python train.py --d_expert=128 --hidden_act="tanh_gelu" --moe_layers=[0, 1, 2, 3, 4, 5, 6, 7, 8, 9, 10] --normalize_top_k=true --lr_router=0.000636 --num_key_value_heads=2 --norm_place="pre" --norm_eps=1e-05 --qk_norm=false --tie_word_embeddings=true --init_std_o=0.0 --beta1=0.9
Below are experts of layer 5 (counted from 0) of a mixture-of-experts language model. Rows are named router (the router's row for the expert), up (a neuron's input weights, with its number) and show model dimensions 0-255. Each number is 128 + 32 x the weight over its row's rms, rounded and kept within 0 to 255.
After each expert's rows: a language model's description of what the expert responds to; "comes after" lists some tokens at least twice as common just before its tokens as in all text. This comes from a sample of Wikipedia text that the model never trained on. Tokens count by the router's weight.

# expert 31
router [163 122 146 191 130 146 101 117 162 140 130 102 105 189 192 171 114 159 125 111 117 161 100 104 102 146 111 171 129 109 116 141 152 160 122 187 114 122 176 185  76 152 214  63 116 131 104 135 103 125 185 129 112 157 113 115 144 170 100  85  98  77 123  97  99 113 163 132 140 186 109 153  62 160 108 200  99 106 122 136 115  98  98 100 132 140 115 171 130 151 147 134 112 126 141 130 177 108  85 140 113 159 191  89 138 128 137 130  95 123  94 114 116 144  93 131  92 148 120 211 157 158 197 194 163 183 132  80 130 140  96 132 113  84 113 133 126 108 171 137 209  80 122  89  83 105 112 103 122 150 144 150 128  59  78 127 127 131  85 184 183 119 130 151  89 105  85  97 144 142 122  56  62 206 106 152 123 120 141 124 144 125 151 141  86 140 129 125 181 204 132 114 102  63 142  90  81 109  99 129 133 151 151 179 132  62 139 153  90  87 139 113 108 122 120 139 144 172 165  97 148  92 145  99 122 134 172 107 177 111 145 137 134 129 168  98 163 164 153  98 194 145 139 115  61 118 122 137 123  98 140 110  77 126 125 144]
up0 [139 139 156  96 198 140 113 127  90 156  81  69 157 154 107 114 154 133 134 110 148 122 105 129  78  95 117 140  67  84  83 153 119 116 135 128 133 158 124  98 116 216  92 119  96 123  88 192 157 144 148 127 138 101  70 120  95 207  84 101  98  92 131 141 125 183 139 118 163  98 131 154 146 101  89 146 117 161 154 161 109 128 162 101 162 129 182 163 165 112 161 117 150  86 193 148 159  98 109  85 107 133 174 167 146 117 113  30 108 135 124  69 134 122 151 121 125 165 132  47 126  99 135 103  78 140 170  86 131 135  58 178 175 148  94 164 173 154 124 104 174 119 118 117  91  90 119  70 113 110  98 139 142 153 135 105 176  96 201 182 102 101 136 117 153 123 124 103 106 140  77 146 147 172 164 125 116 163 124 153 181 156 162 115 115 162 125 130 167 165 195 117 120  75 190 184 157  99 125  85 147 123  73 124 127 131 100 160 128 121 135 164 138 113 131 164 110  92 105 144  90 105 152 126  90 191 139 132 123 130 176 100 162  88 123 108 126 122 131 186 112 124 116 126 164 136 109 133 114 157 195 195 123 134 203  82]
Description: Abstract nouns after articles. Abstract or institutional nouns after the, a or his, often followed by "of", such as administration, development, government.
comes after: " the", " a", " his", " The", "al", " and"

# expert 43
router [125  95 118 135 162 102  76 151 148 190 178 185 107 161 153 106  99 159 120 129 140 150  61 150  93  51  86 185  87  76  73 163 165 149  87 161 121 131 138 140  67 151 126  66 131 114 151 139 158 177 163  86 106 154 144 138 125 152 150 101  83 139 106 100  80 139 186 132 134 161  78 139 142 128 128 164  90  79 101 164 108 149 149 128  95 166 198 126 110  75 131 157 164 108 153 156 167  94 131 103  91 177 180 106 121 138 155  69 123  84 139  69 120 123  63  94 108 137 144 128 144  95 173 156 144 147  99  95  95 119 122 121 158 135 134 172 101  78 168 131 153 118 112  89 110  83  67 143 165 151 172 152 174 146 102  99 109 132 147 126 115  62 174 123 126 160  91 103 127 118  78 132  78 179  63 198 104 111 106  92 157 153 133 167 136 169 160 100 213 124 134 104 166 117 130 136 165  95 155  88 104 151 140 168 178 130 158 127 115 122 159 173 133 129 144 113 125 173  89  73 166 131 145  60 124 159 173  66 161 130 113 117 123 122 119 153 145 162 116 114 175 185 108 123 120 104 119  93 130 105 125 126  89 145 105 110]
up0 [ 81 131 128 113 121  84  99 106 118 149 138 143 133 129 127 163 112 128 168 129 147 153 157 106 133  70  43 211 144 171 126 133 159 114 105 159  83 117 115 140  94 184  84 128 135 108 158 111  82 135 150 116 114 133 106 178  80 139 151 102 163  86 128 144 152  21 111 170 102 155 165 136 156 113 120 155  96  86 157 149 146 155 164 113 134 141 174 152 131  85 140 123 116 140 137 138 154 133 108 139 109 153 130 115  48 104 140  98 113 102 108  84 137 107  58 155  85 165 152  92 132 114 168 137 159 141 124 158 108 104  91  99 109 133 149 118  90 231 145 176 172  91 146 134 142 129 113 127  86  77 137  33 146 186 139 115 167 111 117 117 141 141 146  78  54  83 118  58 148 115  97 113  83 144 133  92 120  83 150  90 133 177 166  95 122 147 175 175 149 142 112 189 143 100 160 114 138  75 199  79 133 133 176 161 151  60 127 155 117 103 161 107 146 176  90  84  87 192 132 118 113 125 143  99 121  95 154 116 178 192 149 127 152 117  86 150 166 155 134  99  98 126 192 119 125 121 150 158 125 124  97 139  99 167 157 123]
Description: Determiners and paragraph breaks. The, that and this after prepositions or sentence starts, plus line breaks before section headers, as in "after that" or "in the water".
comes after: ".", " of", "\n", ",", " in", " and"

# expert 39
router [147 146 110 118 145 116  96 124 182 153 145 136 162 167 152 129 176 149 130 130 117 155 103 139 143 111 113  88 117  71 107 178 141 148 134 221 127 119 138 156  56 109 163  75 104 108 123 148 105 148 157 127  94 136 168 139 117 142 107  93  71 113 147  82 104 168 159 163 167 155 122 121 102 191 144 187  85  98 150 137 121  63 145 113 121 109 128 143 119  71 156 124 152 136 109 132 154 117 137  90 113 148 180 102 159 133 159 108  93  98 117  91 116 143  92 144 135 173 139 130 138 179 186 135 123 153 115  98  99 105 131  82 133 132 111 169 174 116 217 113 129 106 100  85  87  93  72 154 141 136 122 155 141 143  39  74 108 123 118 124 160  97 171 127  86 163  92 159 155 118  67  28  98 146  95 194  87  87  88  96  97 144 109 118  57 162 152 165 199 157 115 121 170 100 150 115 104 118 156 135 115 116  93 184 196 107 152 139  78  79 134 112 117  95 102 112 142 141 138 110 117 100 179  90 105 191 159 137 176 137 160 121 165  69 118  97 174 163 150 160 206 136 128 129  88 115 118 136 165 106 130 105  95 169 116 120]
up1 [169 116  87 124 149  88 208 101 123 161 146 146 140 121 168  79 103 100 139 104 164 153 142 118 142 103 108 142 121 134 118 180 164 113 141 121 103 119 158 162 132 144 107  86 114  51 112 108 150 169  90  72 114 122  63 139  71 100 109 111 101 127 138  84 112 192 119  88 135 101 132 141 105 129 161 165 140 143  85  95 162 130 100 141 115 115  92 168 118 144  93 142 137 135 165 172 105 112 135  88 124 146 126 123 132  92 146  94  59 157  96 183  60 208  79 137 113 173 182 118 106  92 161 144 129 138 126 103  41 167 142  90 127 121  87 149 143  57 129 132  94 127 171 183 105 125 139 133  79 172 128 138 161 139  88 118 101 135  62 112 144 167 134 154  98 175 116 130 156 181 144 135 129 168 108 110  77 186 117 128 156 148 165 149  97 102  98 157 121 153  85 136 195 164  57 138 159 166 145 107 226 136 104 147 148 114 152 163 140 176 105 117  90  75 170 105 143 129 103  90 144 125  93  81 138 184 128 118 188 132 153  91 115 154 127 115 103 167 148 169 145 157  81 104  88 136 142 105 211  77 138 110 127 179 131 148]
Description: Standalone space tokens. Bare space tokens before numbers or words after commas, articles and prepositions, plus word-initial prefixes like re, con, un, dis.
comes after: ",", " |", " the", " in", " a", " and"

# expert 12
router [132 119 131 138 164 142  86 166 172 176  88 107 151 186 167 129 142 166 122  87  93 160 131 128 101  92  79  98 118  93 100 187 186 158 111 200 153 131 141 203  44 123 129 112  98 131 127 161  80 164 157 129 120 104  80 111 107 167 158  92  85 145 128  71  87 165 174 135 124  99 114 116 160 202 155 169  84 125  86 111 145  82 154 125 119 121 120  85  93  54 163  97 100 137 130 129 198  80 144 111 113 189 141 116 129 143 127 126 100  87  80 108 103 149 113 144 118 124 182 118 198 149 117 117 132 158  97 129  90 108 114 136 117 122 121 136 158 104 200 133 166 110 132 119 149 111 146 115 131 142 179 132 170 156  77 114  88 161 154 138 162  87 152 151 126 159  96 105 152 156  97  47 108 156  90 148 143 159  96 105 126 179 114 136  59  91 119 164 185 151 139 138 154 108 146 126  73 128 140 114 152 130 146 126 125 121 113 179 107 124 117 122 123  88 125 123 140 156 143  87 118  94 213 104 113 135 189 133 199 153 129 135 122  97 121 139 204 179 175 139 155 141 124  91  90 135 115 132 181 124 136 154  58 184 148 180]
up0 [153 113 121 151  89 134 130 176 152 103 148 109 106 219 171 150  95 148 152  88 150 174 137  73 122  86  80 121 109 135 111 168 149 112  64 184 109 182 155 158  79 130 122  89  91  98 182 127 117 135  94 141 142 196  51 103 118 107 116 103 157 122 108 106  97  90 110 122 167 132 153 109 189 119 142 212 115 135  83 105  87 121 115 119 106  93 117 153 122 121 142 123 204 130 197  91 143 166  91 178 197 147 106 107 140 110 132 121 146 135 100  69 138 109 130 114 178 114 148 132 110 127 137 216 168 143 166 150 139 156 122 120  79 110 134 133 121 142  99 172 132 143 149 127 158 130 172 108 117 124 130 163 116 148 118  52 119 206 114  57 134 127 121 132  83 113 120 159 137 128 155  66 132 134 130 129 135 178 103 156 140 200 104 107 130 140 111 206 146 169  63 144 172  86 113 141 117 124  78 162 116 100 110 128 116 127  97 163 152 126 117 140  66 149 142 128 137 122 138  99 140  83 140  85 107 114 177 158 133 151 157 143 121 101  95 170 124 148 128 143 187 159 115 182  72  72 119 143 162  97 132  31 133 177 155 147]
Description: Prefixes and spaces before numbers. Latin-style word-initial prefixes like con, dis, ex, re, per, plus bare spaces in sports tables just before digits.
comes after: " ", " |", ";", " and", " of", " in"

# expert 7
router [103  79 120 146 182 112 144 142 173 153 134 128  93 152 133 192 175 119 106 136 115 111 117 143  76  95  91 161 120 111  63 154 129 159 141 228 170 111 152 132  34 140 151  71 116 166 128 182  92 168 169 155 133 100 141 136  73 133 165  94  88  85 124  88 109  85  88 130 116 155 123 144 130 131 141 152  99 141  85 123 120 110 142 133 140 140 140 124 104  59 135 126 145  90 172 100 137 121 131 101 136 159 141  89 139 149 184  97  80 141  76  99 130 142  80 167 128 148 157 131 111 157 161 129 150 173 139 114  81 157  90 110  80 127  68 144 178 175 223 156 134 103 179 107  75  64 118 146 104 142 153 162 124  77  99  99  72 156 120 160 187  77 148 140 113 170  99  79  82 172  77 150 138 114 103 117 124 133  99  93 131 202 106 138  88 133 157 160 167 177 116  66 165 129 136 120 119 111 125 112 100 173 141 121 114  89 157 149 131 134 127 135 142 147 113 118 128 169 180 114 130  44 201  71 159 152 169 118 111 154 179 114 133 120 141 109 149 109 173 111 145 118 157 122  84  79 128 144 150 138 155 106  85 133 134 168]
up1 [138 108  84 128 154  27  57 177 103 120 126 178 159 176 137 129 136  74 151 147 143 123  86 171 106 111  91 135 198 107 128 145 142  72 139 126  89 129  62 138 143 140 118  86 115 136 107 116 100 117 145 145  39 135 154 116 114  95 117 112 178 117 165 136  67 109 147 121 183 169 117 153  91 136 162  82 136  80 132  79 158 110 125 179 147 166 186  87 164 124 165  91  89  88 155 151 119 148 169 123  84 178 134 134  98 118 157 122 137 198 114 133 116 169  72 193  84 134 142 172 140 145 130 209 123 153 117  91  72 135 123 170 117  93 140 128 120 127 137 159 116  94 141 141  91 127 141 136 131 133 152 146 151 146  78  65 137  96 149 128 102 135 153 141 113 110 108 139 205 202  96 136 130 146  96 118  93 115 106 116  89  88 100 114 108 241 149  92 150 190 117 135 100 103 142 122 132  91 102 166 111  71 178 135 145  93 179 158 142 114 118 112 159 109 123 133  91 118 139 116  96 206 112 111 135 180 128  97 110  87 213  88 142 107 113 137 110 151 108 134 160 140 154 126 169 150 159 103 116 163 161 149 149 130 115 132]
Description: Coordinating conjunctions, prepositions. Linking words after a noun or verb ending, mostly and plus by, with, from, through, against, such as "service and commuter".
comes after: "s", ",", "ed", "ing", "es", "\""

# expert 15
router [121 141 120 103 140  94 131 160 161 182 115 142 154 131 136 175 197 128 107 160 140 130  53 122 105 106  87 191  96  99  91 164 137 160 159 175  97 102 157 179 104 187 122 113 148  89 111 131 125 152 186 131  98 145 124  88 100 143 124  73 128  81 150 100 139  93 195 141 147 102 142 150 135 163  92 154 112 117  81 141  95  58  96 119 108 115 156 114 116  62 111 150 132  88 129 175 213  62 132 131 130 103 136 130 103  94 143 100 124 157 145 134 130 131  96 142 176 140 136 151 124 155 193 142 115 162 127 105 145 143  50  95  84  56 133 219 119 145 191 170 162  90 147 119 106 119 122 123 122 136 149 173 125 125  76 168 123 143 107 179 206 120 150 125 132 156  77 137 154 150 109 105  85 117 102 138 122  97 175 123 127 149 184  74  71 140 141 133 171 156 124 125 123  93 115  96  98  61  99  90 142 160 161 134 120  83 199 150  85  34 175 100 146 129 116 166 139 193 130 111 105  95 128 105 120  98 143  90 157 154  96 115  90  99 134 134 164 151 171 122 166 137 123  96  95  98 114 163 152 121  94 127  96 153  96 149]
up0 [168 118 112 155 105  91 130 133 145 144 126 127 162 113 129 154 105 122 100  27 115 158 125 147 137  86  98 156  71 177 114 126 151  85 160 113 138 131 136 158 118 141 123 122 166  90 156 139 111 110 111 147 165 135 131 127 117 136 155  89 143 113  81  82 103 114 131  70  91  67 140  85 114 150 126 167 151  99  90 137 164 147  94 115  97 138 130 127 172 155 115 108 124 170 127  99 141 183 111  95  88 136 180 141 117 100 118  90 130 206 134 109  73 173  86  97 126 124 155 134 160 122 150 142 129 137 105 102  56 132  57 141 157 131  89 165 130  55 156 147 154  76 141 128 102 110 114  91 178 164  83  78 159 179 123 122 125 102 192 139 143 109 151 158 133 147  95 120 123 195 130 121 126 113 118 196 187 203 128  95 114 221 145 129 149 106 132  79 165  82 104 160 140 172 137 144 154 164 129 131 140  92 173 124  47 125 155 149 159 118 140 121 172  82 163 118 162 193 155  99 159 127 156 119 176 100 145  43 154 119 155 157 105 137 127 138 106 150 156 144 162 100  65 130  86 161 105 141 157  84 150  57 125 163 205  88]
Description: Digits in sports tables. Digits and spaces in sports statistics tables, league tables and scores, plus country names in team contexts: Italy, Norway, 2017–18.
comes after: " ", " |", "2", " United", " South", " /"

# expert 52
router [139 168 110 164 125 124 141 144 110 151 108 166 157 160 183 128 144  95 116 148 165 161  52 126 133  92  96 177 137 122 106 161 137 163 113 176 159 127 169 157 106 113 183  51 160 154  82 194 105 154 149  96 128 115 154  98 142 121 154 104 117  99 147 159 115 113 163 108 143  71 109 120  83 177 114 159  76  74  84 130  80  87 111  88 126 193 124 111 143  87  83 195 158 131 160 164 192 104 129 140  91 120 142 125 106  87 141  87  87 156 108 116 137 152  57 155  83 166 202 144 155 158 192 146 179 169 146 132  78 132  81 139 121 111 100 168 121 108 120 195 215 102 131 127 132 102  87 100 143 167 129 122 143 111  92  98 106 116 104 157 199  99 111 167 144 100  79 108 134 142  84  72  93 123 104 134 133 156 106 103  97 184 125 101 105 106 131  97 170 138 143 157  98 127  96 149  91 108 134 121 137 138 161 202 188  84 114 121  77  83 139 124  99 128 123 152 113 167 104  47 113  61 170  83 113 163 157  87 125 162 143 121 108  97 144 146 143 157 146 172 167 110 121 115 112 118  91 114 147 139 114 112  77 137 101 124]
up55 [ 99  73 115 129 136 122  88 126 142 161 131  57 140 191  90  67 211 128 142 132 132 146 110 165 126 153 104  72 127  81 121  83  86 121 136 168 127 178 154 135 122 135 108 131 146 145 147 192 125 147 126 117 131 189 147 103 202 157 154 145 108 137 108  79 142 115 130 107 153 130 191 177 164 158 158 129  86 104 123 120 103 100 150 125 118 132 127 118 123 136 152 175 119  62  55  85 127 128 134 149 161 123 175  54 132 122 158 124 127  78 120 145 126 125  90 146 140 112 101 153 139 111 128 130 174 112  79 142 122 119 113 104 106 124 100 140  49 129 122 161 116 117 120 127 159 149 202 170 169 103 124 170 112  82 135 187 146 172  93 136 134 120 163 143  67 127 151  95 163 137 164  92 124 155 122  99 131 160  87 114  90  97  89 112  16 145 119 104 143 131 126  73 142  67  90 106 137 100 179  74 174 106 112 110  83 125 149 177  72 134 154 115 128 129 123  99 144 128  91 146 143 101 117 114 126 114 136  50 140  85 202 137 117 139  72 154 124 121 158 157 128 170 192 117 167  88  83  95 230  80  98 140 112 114 135 134]
Description: Team-name and plural endings. Plural and name-final pieces in sports team names and results tables, such as 49ers, 86ers, Ebbets, MLS, and commas after dates.
comes after: "'", "0", "7", "9", "5", "6"

# expert 17
router [164 123 105 139 165 131 105 111 127 164  88 136 147 118 128 167 114 106  98  85 141 127 110 136 119  75  50 160  83 141  67 155 177 120 150 140 137 141 206 214  45 161 123  93 114 119 156 142 102 177 134 124 181 120 114 130  91 140 168  89  98 124 121  81  92 125 161 160 122 115  92 113 117 136 102 191  56 124  84  95 149  81 118 122 120 118 128 187 111  87 111 121 150 129 118 189 178  72 124 103 152 145 192  83 115 124 116 116 101 128 109 106 120 170  62  95 125 178 177 164 148 141 173 130 129 155 128 161 106 147  93 149 155 102 100 153 122  79 190 111 181 101 128 124 110 104 129 110 109 154 150 101 179 122  80 126  91 145 134 136 207 110 128 121 158 116  53 124 109 165 110 112 142 131  89 212 130 170 162  80 158 160 133 146  76 112 116 109 206 170 132 130 166 134 135 132 123 110 108 124 175 127 144 176 100 100 150 118  96 143 104 141 149  75 137 130 143 181 139 133  98  93 181  82 139 124 195  67 149 149 136 129 133 103 115 157 171 152 162 104 163 148 113 132  41 124 104 162 131  93 149  93  87 155 160 147]
up0 [ 93 100 133 135 126  94 116 152 114 130 163 105 177 132 169 141 103 138 113  84 127 125 162 116 111 131 155 100 143 171 116 108 132 122  40 160 122 162  92 126 161 156 135 102  83 184 146 148 143 129 110 144 104 128 122 151 142 125 112 110 172 117 158 176 165  84  87  95 117  79 141 154 194 131 100 114 185 161 102 148  76 115  85 104 109 146 134  64 150 113  97 120 154 133 153 115 130 164 157 200 105 110 192 171  66 107 140  68 140 166 100  43 122 139  77  90  72 128 110 146  82 160  65  75 125 123  77 104 109 129 105  99 158 141  93 156  92 131 136 114 136  97 169 134 172 125 154 130 145 158 140 148 135 209 162  94 138 107 140 173 134  93 142 143 131  81 133 133  89  68 125  97  95 122 154  98 132 125 114 123  74 180 144 144  77 110 185  76 131 113 214 125 101 123 156 138  48 138 144 145 131 155 123 127 102 121 154 130 170 153 151 146 143 156 109 106 194 155 160 113 154  68 150 111 135 101 109 153  63 160  78 156 118 138 133  92 179 143 114 145 131 139 132 106 138 187 103 175 106 196 165 147 143 119 224  78]
Description: Table stat cells. Pipe separators, spaces and numbers within sports statistics tables of appearances, goals and points, plus dashes and minus signs like −6.
comes after: " |", " ", ";", "1", "0", "3"

# expert 57
router [145 113 114 145 149  80 123 138 150 141 145 127 165 145 160 134 162 116  88 156 188 109 123 117 113  76  77 155  82 114  85 202 187 170 112 129 136 168 173 164 136 188 111  82 137 124 132 144 133 177 120 102 107 109 152 126 141 139 116  79 107 155 177 145 111 103 183 120 149 130 140 163 134 159 166 184 113 120 111 130  88 149 123 118 116 105  97 156 114  39  68 181 128 103 124 150 181  63  93 113 140 154 159  90 100  98 141 132 112 132 106 123  89 204  83 124 139 174 170 140 119 154 234 110 123 164 157  89 121 112  76  84  74 126 100 212 129  89 219 135 161  95 140 121  98  89 111 128 102 116 141 123 123 169  84 160  97 144 120 117 159 126 125  92 128 169  32  85 168 130  76 126  78 154  84 167 118 114 111  82 135 108 170 131  63 129 147 155 177 145 104 123 162 112  95 125 161 142 145 136 154 141 142 107 178  90 106 131 107 127 171 149 106 124 128 109 167 175 121 112 136 101 149 101 104 132 154  94 115 124 118 132 135  32 135 138 149 157 193 110 141 169 101 108  81 108 102 100 153 145 105 139  97 143 151 165]
up0 [156 105 156 140 167 174  52 103 171 134 111 153 109 120 147  85 139 124 134  82 132 129  88 150 116 133 103 160 140 106 105 153 100 190 114 140 100 136 131 135 104 185 121 111 165 110  61 148 135 148 138 144 108 151 188 186  97 150 152  93  70  86 129 116  63 119 148 122 143 136 145 132  92 111 123  90  92 139  82 119 144  93 121  84  94 160 165 134 137 170 163 153 149 122  88 110 129  86 123 143 138  63 100  56  98 143 167 149 127 145  72 157 162 130 118 146 143 153 137 174 167 122 174 156 174 165  81 120 106 127 127 137 103 156 130 120  96 219 122 145 215 134  92 118 113 108 125 137 148  75 142 132  94 129  96 127 165  97 156 143 182 105 167 153 180 121  34 153 140 127 144  92  97 133  95 125  89 208  90 180  83 123  88  91  60  60 143 101 150 120 126  56 200 119 128 103 119 178 110 189  53  95 105 152 175 123 114 114 161 104  94 120 124 151 106 128 199 138 135 154  93 138  77  99 138  97 144 115 122 113 141 130 171 165  68 152 115  94 170 124 154 102 116 155  88 120 112 131 141 122 113 114 110  94 173 121]
Description: Digits inside numbers. Non-initial digits within large numbers, years, dates, scores, times and ISBNs, especially in tables: 24,635, 2012–2013, 6–4.
comes after: "–", ".", ",", "0", "1", "2"

# expert 3
router [128  93 114 141 172 138  66 117  86 155 152 162 109 181 147  70  98 147 137 122 172 181  65 164 137 114  77 134  68  93  32 140 138 142 112 175 110 154 175 162 114 147 141 126 148  95 115 158 104 151 149  97 170 144 118  75 121 137 153  73 123 127 117 143 127 123 130  84 116 123 101 181 136 107 155 180  82  89 107 139  87 177 119 119 101 129 137 138 126  32 123 180 150 109 122 129 163 106 134 121  97 110 116 108  90 156 125  92  68 159 149 164  58 171 112  89  88 144 151 185 156 100 157  91 142 157 172 141 102 132 108 123 112 140 110 135 145 119 182 181 163  97 115 111 128  38 102 130 145 109 150 149 132 105 105 129 107 123 138 162 154 134 138 123 132 164 106  61 161 177 119 122 127 163  93 189 145 133 122 114 125 132 130 120 121 168 107 166 170 148  96 116 163 142 132 129 178  88 144 115 108 171 121 147 164 112 108 161  51 112 182 139 156 136 107  97 121 183  66  71 133 123 164  96 138 218 203  88 166 102 152 128 115  42 125 132 142 167 180 123 144 146 106  92 136  91  74 132 166 122 120 138  70 135 126  97]
up1 [104 125 100 125 131  97  87 130 121 155  78 156 126 187 177 133 151 151 145  79 110 112 124 130  88  49  81 102 102  88 137 130 155 158 114 179 146 145 150 191 111 206 146 147 175 107 158  81  99 153 114 126 101 136 133 103 110 179 179  94 154 159 118 104 146  81 158 113 139 165 135 138 157 183 145 159  41 165  76 125 125 137  95  82 148 163 182 114  84  97 136  94 103  76 147 153 162  94 152 152 145 167 138 121 110 144  66 137  90  98 168  82 197 103 101 107  98 189 150 150 163 105 144  99 116 157  86 165 109  81 173  82 128 153 133 181 145 133 135  99 164 128  88  76 137 127 110 137 127  83 162  95 160  66 137 201  99  98 169 180 161  81  88  89 121  89 127  76  92 144 119 112 108 146  85 149 143 109 185 141 116 151  70  73 142 148 120 102 143 116 152  96 179 100 130  69 129 150 166 121 176  98 141 141 120 132 128 188 159 172 147  64 150 121 137 159 109 140 116 102 161  96 114  95 129 142 121 113 162 132 127 113 111 121  96 155 120 144 163 164 145 184  93 145  96 138 127 104 120  43 165 131  85 148 102 122]
Description: Sentence-opening words. First word of a sentence or paragraph, often after a period or line break: After, However, Despite, When, According, The, In.
comes after: ".", "\n", ",", " that", ").", " Dur"

# expert 19
router [177 107 116 118 234  89  77 164 128 166 110 154 127 153 115 158 140 116 132  93 167 141 131 164  98  73  71 161 116 113  51 162 144 103 129 116 142 148 163 191  88 189 140 103  90 131 123 129 172 139 113  99 170 169 172 101 142 141 195  70 104 131 131  48 128 153 158 146 139 148 116 123  90 130 130 175  91  96 162 149  84 148 144 130 114 147 139 143  95 117 103 171 117  95  74 140 154 103 125 132 140 144 131  96 135 169 144 112  88 159 111  90  92 143  84 114 104 155 165 170 159 151 158 118 204 168 120 130 125 163 137 168 118 144  90 162 136 109 172 101 180 115 121 110 119  82 119 116 105 112 159 113 135 101  97 127  99 163 173 165 196  89 129 109 156 155  58 130 131 126 122  70  93 136  76 160  95 152 112 106 117 114 147 152  92 110  97 128 162 204 131 113 177 117  66 114 139  98 161 145 144 148 153 159 128  55 195 143  59 148 167 132 155  89 111  98 153 171 125 117 121  58 156 110 116 144 171  72 155 127  95  91 132  64  94 173 150 154 153  96 181 159 146 119 129  72  81 102 131 101 140 143 113 137 159 159]
up0 [100  94 129  52 170 134 126 128 101 127  75 108 108 137 124 128 127 128 173 115 166 138 133 163 137 147 117 150 164 144 100  94 163 147 118 103 145 119 119 190  87 134 169  78 110 197  99 112  94 102 105 160 104 158  94  90 101 184 141 105 125 123 105 143 125 137 150 119  63 177 155 119  32 153 144 149  88 101 105  93 110 141 103  85 104 128 122 144  78 127 145 157 103 111 136 204 114  96 155 159 153  96 137 109 108 108  91  75 116 155 113 105 108 122  93  83 133 126 104 170 152 128 158 118 172 122 100 166  73 166 118  92 177 156  99 146 172 138 184 165 158 145 132  87  70 155 111 148 139 103 119  85 134 106 100  65 157 154 141 124 202 182 129 140 205 177 108 127 140 149 126 107 172 102 127 117 175 129 125  62 138 141 107  81 108  98 170 113 139 178 121 148 146 128 137 155 132 110 180 160 189 147 210 166 124 104 133 154 118 134 125 163  94 179 108 190  87 141 111 106 146 116 188  38 134 145 116  76 198 152 138 137 130 143 114 158 158 130 132 114 132 193 188 159  98 126 154  69 173 109  85 173  88 123 137 108]
Description: Election table separators. Pipe cells after percentages in election result tables, such as Votes, % and ±% columns, plus adverbs like also, then, However.
comes after: ".", "%", " |", "0", "4", "3"

# expert 30
router [172  70 124  83 124 121 144 124  98 146 137 181  87 219 156  88 158 137 137 181 164 189  75 108 135  85  67 157  93 165  91 146 126 148 140 167 152 146 150 192 119 147 130 111 146 144  64 158 123 166 115 149 168 150 146  86 158 135 187  40  81  77 141 118 134 124 174 128 116 152 107 188 110 151 133 152 143  86 116 162 110 143 112 110  86 160 149 134 132 109 131 161 127  91 152 140 218  65 102  90 146 136 161  87 129 128 106 121 105 179 129 101  96 160 124 155  84 162 120 173 101 116 177  85 152 113 109 127  88 125  97 150 136 130 133 189 113 155 135 113 180 130 138 167 100  84 163 125 136 109 140 151 197 136  87 157 105 160  91 155 180  82 143 193  85 183  80  96 155 137 136  40 120 142  54 111 139 128 128 121 114 148 181 139 134 152  94 108 171 157  92 114 108  72 128 129 138 142 129  95 137 158 131 147 165  60 190 151  77 119 182 132 154 134 140 116  98 137 122  87 135  81 151 129 162 113 146 106 110  95 134 125 137  81 134 127 124 143 188 152 133 163 130 106 130 101  63 114 120 145  80 108  89 132 117 137]
up0 [120 136 125 187  75  88  84 101 136 133 152  89 103 119  98 140 133 165 143 137 184 129 115 162 145 108  95 136 144 107 122 115 192 128 198 142  66 150 113 120 124 107 153 128 105 102  96 115  96 195  95 110 130 167 105 121 133 140 138 110 116  52  99 109 117 158 158  91 121 194 116 165 155 165 111 159 109 161  99  49 121 146 150 140  75 175 130 163  96 122 145 141 169 139 150 151 112 107  56  76  72  96 127 147 132 143 140 110  70 115 125 105  51 187 170 151  80 171 148  90 202 110 149 120 142 166 158  76  86 116 145 115 184 104  96  96 157 176 112 164 141  88 167 120  95 160 115 134  52 181  87 176 152  77 125 134 163 175 109 174 147 100 135 138 104 152 117 180 131 155 104 173 100 174  77 115 100 147 147 110 138 139 161  78 133  95 152 156 131 142 135 152 174 182 103 108  83 100  76 105 114 131 112 169 120 136 165 124 116  85 154 152 146 104  85 166  92 156 141  91 140 150 174  97 131 141 132  86  99 165 136  82 142 103 142 108 113 140 121 128 131  86 129 173  93 152  64 193 187  84 107 118 159 105 131 167]
Description: Infobox field labels. Field labels and section headings in infoboxes and taxonomy boxes, such as Location, Website, Coordinates, Genus, Personal information, =.
comes after: "-", "\n", "|", "C", "S", "Personal"

# expert 47
router [149 116 116 144 162 112 111 141 138 160 105 147 144 152 181 193 120 123 123 108  80 104  78 118 110  78  78 143 111 129 105 133 194 148 130 192 142 162 119 188  86 157 156 116 145 162 138 158  94 154 217 146  94 127 102 102 133 136 125  92  91 146 138 103 119  95 172 141 122 118 126 128 103 196  81 117 130  87 131 167 145  82  91 106  99 108 119 157 109 127 119 143 119 118 120 171 225 113  99 121  99 112 173 115 120 104 145 121 110 115 110 100  89 176  99 114  94 149 148 131 109 129 184 118 150 140  83 160 174 171 106 161  86 109 120 171 142 162 178 171 198 113 124 120  97  58 131 131 174 103 103 139 124 168  69 125 117  94 127 152 199 130 167 144 137 131  65 111 178 161 111  54  86 138  55 147 112 145 145  84 106 162 202 137  60 119 110 122 170 100 139  65 172 105 129 152  97 125  85 125 157 112 183 150 132  77 131 105 108 136 112 138 128 153 118 120 141 156 133  82  80  84 166 107 161 138 187 127 127 123 177 130  92 121 138 157 142 187 140 147 181 165 129 142  76  53 139 116 175 165 122 174  75 115 139 134]
up0 [137 151 149  69 156 101 116  69 132 116 126 112 130 163 147  85 162 102 142 163 181 126 101  94  99 137 132 128 104 134 111 140 121 173 115 105 123 145 127 127  95 122 150  83 120  91 143 100  62 167 163  67 125 181 135  85  55 113 120 117 156  74 168  88 160  64 177 146 113 209 158  74 175 115 137 149 137 126  89  74  84 101 188 136 115 143  97 199 109 148 162 109 158 159 124 111 118 147  50 165 175 132 162 200 130 168  67 108 127 170 123 182 116 110 107 140  87 150  87 153  96 135 138  98 181 119 121 109 104 109 126 176 153 175 142  94 139 129 121 133 127 112 115 117  79 111 108  81 179 129 163  76 135 154 101 195 164  59 132 166 112 131 152 133 129 114 154 129 154 144 160 118 155 153 130 150  76 158 101 109 143  90 135 112 156 170 104  81 148 112  65 172 117 176 131 153 164 105  89 109 209 123 159 104 110  71 136 141 101 129 129 117 171 114 125  77 147 101 118 148 123 100 126 130 112 156 160 119 107 103 110 125 128  72 112 104  79 116 132 118 112 174 160 115  80  91 124 174  48 135 158  60 115 149 191 148]
Description: Education and sports nouns. Common nouns about schools and sports, such as college, university, professor, degree, touchdown, yards, court, often before plural s.
comes after: " |", " and", ";", "yard", " at", " for"